Below are experts of layer 5 (counted from 0) of a mixture-of-experts language model. Rows are named router (the router's row for the expert), gate (a neuron's input weights, with its number), up (a neuron's input weights, with its number), down (a neuron's output weights, with its number) and show model dimensions 0-127. Each number is 50 + 10 x the weight over its row's rms, rounded and kept within 0 to 99.
After each expert's rows: a language model's description of what the expert responds to. This comes from a sample of Wikipedia text that the model never trained on.

# expert 6
router:58 45 68 43 52 66 46 40 45 55 42 51 54 45 61 54 37 52 36 50 64 48 59 65 43 48 43 42 77 61 62 70 42 52 50 45 54 41 66 48 48 53 45 52 57 60 42 51 54 53 69 77 50 38 50 52 17 54 47 47 58 54 78 49 66 56 43 55 47 40 43 50 65 53 65 34 45 57 54 46 28 45 50 49 55 55 52 57 59 52 55 38 62 50 57 42 39 44 51 52 36 61 61 49 37 61 47 33 41 44 53 49 58 59 53 52 54 42 59 50 48 23 56 56 34 59 50 52
gate7:49 71 50 54 36 47 56 52 61 50 52 40 47 56 62 43 53 58 50 60 58 49 55 38 49 30 32 43 44 43 53 74 36 42 68 49 44 50 37 52 43 40 28 41 59 51 52 46 48 42 42 60 46 51 62 38 16 54 51 51 51 43 41 60 32 64 57 63 57 44 51 69 57 74 43 46 54 39 51 43 34 50 47 57 59 60 48 29 61 43 36 37 43 46 54 37 58 55 59 49 61 36 35 55 50 50 49 49 53 61 46 55 43 63 47 55 38 62 34 33 39 60 39 47 47 58 47 50
up7:46 60 47 46 54 44 29 56 55 34 60 48 52 29 36 53 44 66 52 59 45 46 67 42 46 39 34 40 47 66 56 70 48 49 53 63 35 57 59 37 39 53 47 47 34 49 52 38 37 47 41 42 53 61 46 55 50 32 34 66 35 43 42 56 54 40 47 50 30 44 53 53 52 60 78 63 57 37 36 62 48 36 38 40 47 44 43 46 51 39 49 48 43 55 53 52 57 45 71 48 45 54 60 55 41 52 48 55 36 41 49 47 51 58 56 66 51 40 71 55 44 32 52 67 66 39 53 66
down7:54 33 36 43 58 50 68 47 49 51 42 63 61 75 46 75 54 54 57 43 43 45 52 40 41 42 50 57 47 40 36 54 67 81 57 55 60 56 35 66 58 40 63 30 46 59 55 45 46 41 53 43 56 54 40 46 46 37 54 47 33 39 51 54 56 42 42 47 32 43 71 60 41 43 57 37 52 54 56 62 45 27 35 44 58 34 68 46 29 52 72 41 52 60 61 50 47 54 59 48 47 45 60 52 43 43 51 48 54 54 53 53 50 45 40 48 51 43 43 37 48 49 46 56 65 47 62 43
It responds to: Spaces and taxonomy lists

# expert 11
router:65 70 48 57 47 45 41 59 53 57 59 58 54 56 37 55 58 37 42 39 64 46 50 56 44 60 42 67 62 63 50 62 52 61 68 57 41 39 46 53 51 59 59 61 50 64 51 37 65 62 25 58 57 41 52 52 54 62 53 42 55 54 44 52 67 43 48 61 62 58 55 31 42 50 54 55 35 31 31 68 51 61 28 42 59 64 55 38 46 37 29 52 44 57 47 47 47 60 41 59 46 49 48 49 46 53 58 42 52 36 60 63 43 46 50 37 35 63 61 55 62 35 40 50 42 55 59 71
gate2:50 32 40 35 34 26 64 56 52 45 51 66 46 61 37 41 55 37 42 39 41 44 40 49 64 49 52 52 76 53 41 57 47 54 42 59 47 28 47 65 56 63 47 48 47 40 35 53 58 51 57 39 59 31 60 52 48 51 58 42 58 44 72 57 54 36 33 57 54 50 61 48 49 53 46 39 51 42 48 51 78 62 42 52 50 56 61 44 52 42 57 76 36 47 49 56 34 63 32 62 41 65 52 64 35 49 51 56 45 49 57 62 43 41 54 58 54 59 52 52 49 60 65 59 55 52 49 53
up2:60 52 41 57 45 31 63 49 60 32 63 62 33 47 51 67 59 30 57 42 43 61 64 43 53 49 56 42 69 40 74 64 51 45 52 38 48 32 41 43 51 47 61 38 47 28 35 54 68 62 58 56 43 55 50 45 44 43 63 43 60 61 50 48 59 56 65 53 46 45 29 45 47 57 51 55 38 52 47 47 39 52 65 52 52 37 46 54 57 46 48 42 43 60 53 55 60 66 44 80 68 54 41 49 46 62 36 50 50 66 50 55 54 46 30 43 59 57 56 64 39 46 41 50 55 42 40 50
down2:58 56 48 56 72 29 51 53 38 48 40 63 54 45 33 38 59 43 56 33 46 56 65 56 49 55 67 50 52 61 52 51 59 62 42 50 30 62 61 54 53 45 57 52 62 58 42 47 46 43 54 63 38 71 36 42 74 63 47 62 62 56 53 50 54 73 48 45 37 75 61 53 55 58 44 37 57 40 51 64 61 43 46 56 47 52 44 43 50 47 49 60 40 52 43 69 42 40 48 57 35 45 45 67 25 41 38 63 56 53 48 45 56 33 50 51 37 47 63 49 45 46 45 47 37 50 35 55
It responds to: Word-internal d/st/w pieces

# expert 21
router:57 39 57 40 54 43 50 59 40 54 68 33 60 78 65 58 33 44 51 45 58 44 51 61 56 40 65 68 54 59 43 49 57 40 69 63 68 41 45 48 52 40 70 39 59 61 42 50 56 54 56 58 50 44 65 66 61 36 37 40 43 55 63 60 60 52 37 46 43 46 43 30 61 67 67 45 51 53 49 60 45 60 41 55 44 47 53 39 68 56 54 36 53 41 45 40 44 48 50 37 57 40 60 44 65 57 40 43 45 38 45 54 30 41 46 43 33 55 56 42 61 46 44 63 55 44 59 60
gate2:61 31 54 59 45 42 42 57 62 54 37 32 52 55 51 41 52 61 44 38 44 62 51 32 57 51 26 36 55 32 43 50 38 27 41 54 58 35 58 50 47 39 38 63 57 38 46 48 63 58 53 47 48 55 70 45 41 56 42 34 50 49 66 52 52 45 49 52 40 42 36 49 47 31 56 54 48 38 52 54 43 43 40 65 37 47 53 34 33 41 46 35 51 60 48 65 37 43 41 60 49 57 56 46 43 48 56 56 45 56 42 46 50 49 56 52 42 54 30 43 59 32 76 55 66 39 64 65
up2:54 47 54 63 38 69 63 47 58 45 40 43 52 48 45 39 46 61 43 43 47 62 55 44 62 57 46 50 73 44 58 53 54 43 58 61 46 51 62 34 46 52 65 46 55 28 47 31 56 50 45 55 59 52 48 40 74 55 53 42 63 67 56 68 63 48 56 52 55 52 44 42 47 36 44 64 55 35 63 60 48 66 51 46 46 46 57 42 42 62 43 57 50 70 58 53 45 71 63 43 40 67 48 37 40 48 43 31 48 64 43 62 48 47 37 66 47 32 35 58 51 44 71 46 61 41 63 42
down2:49 36 47 40 62 51 63 52 44 43 55 43 20 47 46 58 50 53 46 51 51 52 43 57 57 43 36 24 37 51 36 42 41 58 44 32 53 44 67 56 48 49 56 54 61 51 75 38 47 48 53 63 60 45 58 43 39 40 40 59 45 70 40 49 41 53 60 54 51 73 46 50 65 48 39 44 54 54 53 49 63 52 63 67 41 68 62 50 33 75 44 44 50 48 63 40 60 51 44 32 49 37 49 47 40 44 46 42 47 47 64 68 66 69 48 60 49 65 59 49 58 51 57 43 49 52 48 35
It responds to: Noun and adjective suffixes

# expert 9
router:72 50 44 57 49 49 41 40 62 41 59 54 45 57 56 30 51 59 57 41 43 44 53 46 45 56 62 62 74 69 63 49 21 49 58 67 44 48 45 67 50 67 40 38 64 65 53 34 42 46 52 57 53 50 70 51 28 39 34 41 57 53 59 66 59 52 38 55 53 54 60 32 53 51 56 32 39 60 44 64 57 56 58 63 58 46 41 44 56 46 45 55 43 64 44 52 41 48 46 73 44 52 47 59 45 56 43 49 36 52 60 46 53 33 41 39 28 46 49 46 40 45 56 48 43 59 48 55
gate5:31 57 61 66 45 58 56 40 36 61 62 44 38 51 44 46 37 49 59 55 40 48 49 58 57 42 57 35 71 36 51 32 42 49 38 49 63 42 55 61 58 53 48 63 50 48 47 39 50 60 64 39 33 69 45 63 66 44 43 53 64 44 65 71 64 74 38 59 63 51 54 47 38 55 34 51 49 67 55 53 47 53 61 68 27 45 40 55 50 56 59 43 47 48 38 37 35 49 44 53 57 51 32 59 47 44 57 48 37 52 53 35 58 69 48 48 32 45 56 55 47 45 57 42 42 49 54 47
up5:69 61 40 39 52 46 44 36 49 55 39 34 41 49 57 42 43 49 52 27 45 57 39 49 53 46 44 42 51 49 51 44 45 35 54 67 54 43 53 45 66 53 49 45 57 53 63 66 54 49 81 48 35 44 58 37 48 36 41 36 49 52 50 42 58 51 50 50 64 40 35 39 25 59 44 39 38 52 52 44 54 48 54 53 59 56 27 46 76 45 48 31 43 54 45 41 46 51 60 45 46 51 62 55 31 54 66 40 53 60 41 35 47 37 51 46 43 47 47 42 62 72 52 34 36 67 45 46
down5:66 57 38 48 66 48 44 56 37 54 35 52 55 48 59 47 48 43 43 48 61 50 51 55 47 40 23 61 55 54 61 62 50 63 28 45 44 69 44 32 50 51 77 51 63 59 52 56 30 38 45 46 74 52 44 35 54 48 57 68 48 49 52 61 57 41 54 70 45 60 50 62 43 52 50 62 49 47 52 54 55 50 48 37 64 44 60 38 43 58 60 56 63 51 56 55 55 61 34 33 51 43 58 50 47 58 63 45 47 49 40 41 49 62 51 38 53 61 53 46 58 45 49 27 67 67 56 70
It responds to: Definite article "the"

# expert 27
router:48 58 53 54 63 53 56 42 45 53 41 51 51 65 48 38 46 55 48 42 51 29 58 68 62 61 46 65 59 56 55 49 50 57 79 60 52 42 54 50 63 63 57 60 80 40 62 46 48 52 52 38 50 63 67 61 36 50 41 29 49 38 49 47 66 53 57 52 55 48 52 52 56 51 62 68 48 51 44 71 43 44 48 61 56 39 60 47 66 38 40 41 52 43 44 58 69 62 50 64 54 47 53 47 62 52 48 46 64 41 60 69 50 33 54 61 32 51 64 42 47 33 46 41 54 46 65 63
gate1:59 44 58 42 49 61 56 44 48 61 41 60 59 49 65 67 40 62 61 40 61 26 52 53 58 47 48 58 37 45 26 44 56 49 58 36 56 58 59 46 38 42 45 53 61 53 39 60 71 50 61 45 53 48 54 71 65 53 38 52 44 51 51 39 67 69 61 40 49 44 56 29 68 57 56 39 68 58 67 38 48 52 46 52 48 28 61 47 54 54 28 62 43 48 48 44 47 53 44 52 54 43 54 48 66 35 55 57 50 52 59 45 58 59 36 60 51 46 67 48 55 31 49 48 28 50 42 58
up1:58 64 45 52 54 63 41 23 46 83 68 54 41 56 52 65 53 53 61 59 42 57 61 42 47 39 53 53 54 50 33 52 59 55 49 61 53 46 40 33 49 45 53 56 51 41 50 47 54 46 43 58 57 62 50 41 50 50 59 57 32 54 34 44 40 45 45 46 60 70 59 76 51 50 38 45 21 60 40 46 62 44 46 37 59 63 48 45 43 42 41 44 58 59 56 59 48 73 43 64 51 47 45 45 47 58 51 25 49 50 59 55 60 51 64 52 35 57 60 52 52 54 47 46 49 55 30 62
down1:51 47 53 64 55 44 30 42 50 52 45 44 53 39 39 46 48 42 73 19 59 56 46 50 69 37 67 50 54 38 60 59 47 57 39 33 50 38 60 49 44 78 57 34 61 55 48 57 53 43 39 61 50 40 47 59 58 53 67 38 62 53 59 31 65 50 49 46 58 48 42 39 66 43 26 61 60 35 55 55 42 60 62 37 48 44 62 59 51 60 42 59 52 64 68 35 37 52 54 45 47 43 48 48 46 50 42 47 40 45 59 62 67 56 45 65 47 42 59 58 48 46 59 53 46 50 47 56
It responds to: The er piece

# expert 0
router:48 63 59 56 59 64 43 41 41 34 74 37 61 50 42 68 45 48 41 56 74 45 65 69 66 56 43 58 52 62 60 59 42 37 69 64 53 37 41 58 44 69 40 55 43 60 60 53 41 71 45 47 66 52 51 72 39 50 48 56 48 53 57 48 59 53 48 71 36 46 61 34 58 37 61 55 37 56 43 53 42 36 45 66 54 51 47 44 43 41 40 36 49 57 23 49 51 51 46 44 55 53 55 44 36 52 52 40 43 48 42 49 43 51 43 41 37 42 52 50 51 43 61 54 45 62 56 57
gate1:49 45 27 42 44 35 53 44 46 49 44 37 51 49 50 31 68 45 32 53 60 53 31 45 39 38 50 67 35 48 42 63 37 48 60 46 60 55 71 41 47 45 56 38 49 54 42 43 53 51 44 45 47 43 64 60 44 62 26 55 45 40 71 54 65 55 33 65 46 36 50 54 56 32 48 58 52 50 48 40 56 46 40 31 48 60 55 56 48 53 49 63 45 48 64 49 67 71 53 57 41 33 59 51 53 50 55 64 49 49 37 38 35 49 53 46 46 56 47 76 50 50 62 46 56 75 46 51
up1:36 54 54 60 48 57 46 44 55 50 50 56 47 35 46 43 50 61 54 79 65 65 43 47 50 56 49 70 52 47 52 48 42 52 49 48 43 56 55 53 47 51 47 51 21 46 50 37 44 59 54 35 36 67 64 56 41 51 69 37 49 49 43 57 58 61 42 42 42 47 37 62 52 46 64 36 44 53 51 64 62 38 49 33 58 49 44 65 51 47 62 47 38 43 52 48 49 39 59 48 51 21 47 53 36 44 53 74 44 29 55 59 55 51 55 47 45 56 47 29 60 49 47 72 45 72 43 62
down1:52 41 57 52 46 39 58 51 37 45 49 53 38 55 69 63 33 64 63 65 46 70 44 43 59 33 53 72 49 51 43 64 49 29 45 40 35 52 53 54 46 63 48 61 48 42 56 61 61 47 67 57 37 32 76 53 56 58 46 59 54 45 40 49 54 54 60 46 42 33 51 44 53 64 41 62 58 48 47 54 52 35 45 36 54 51 52 52 64 49 46 37 68 36 37 55 34 54 52 55 40 48 48 27 42 50 50 47 44 58 47 53 59 73 61 64 49 57 68 49 62 48 65 45 34 46 47 58
It responds to: Initial consonant pieces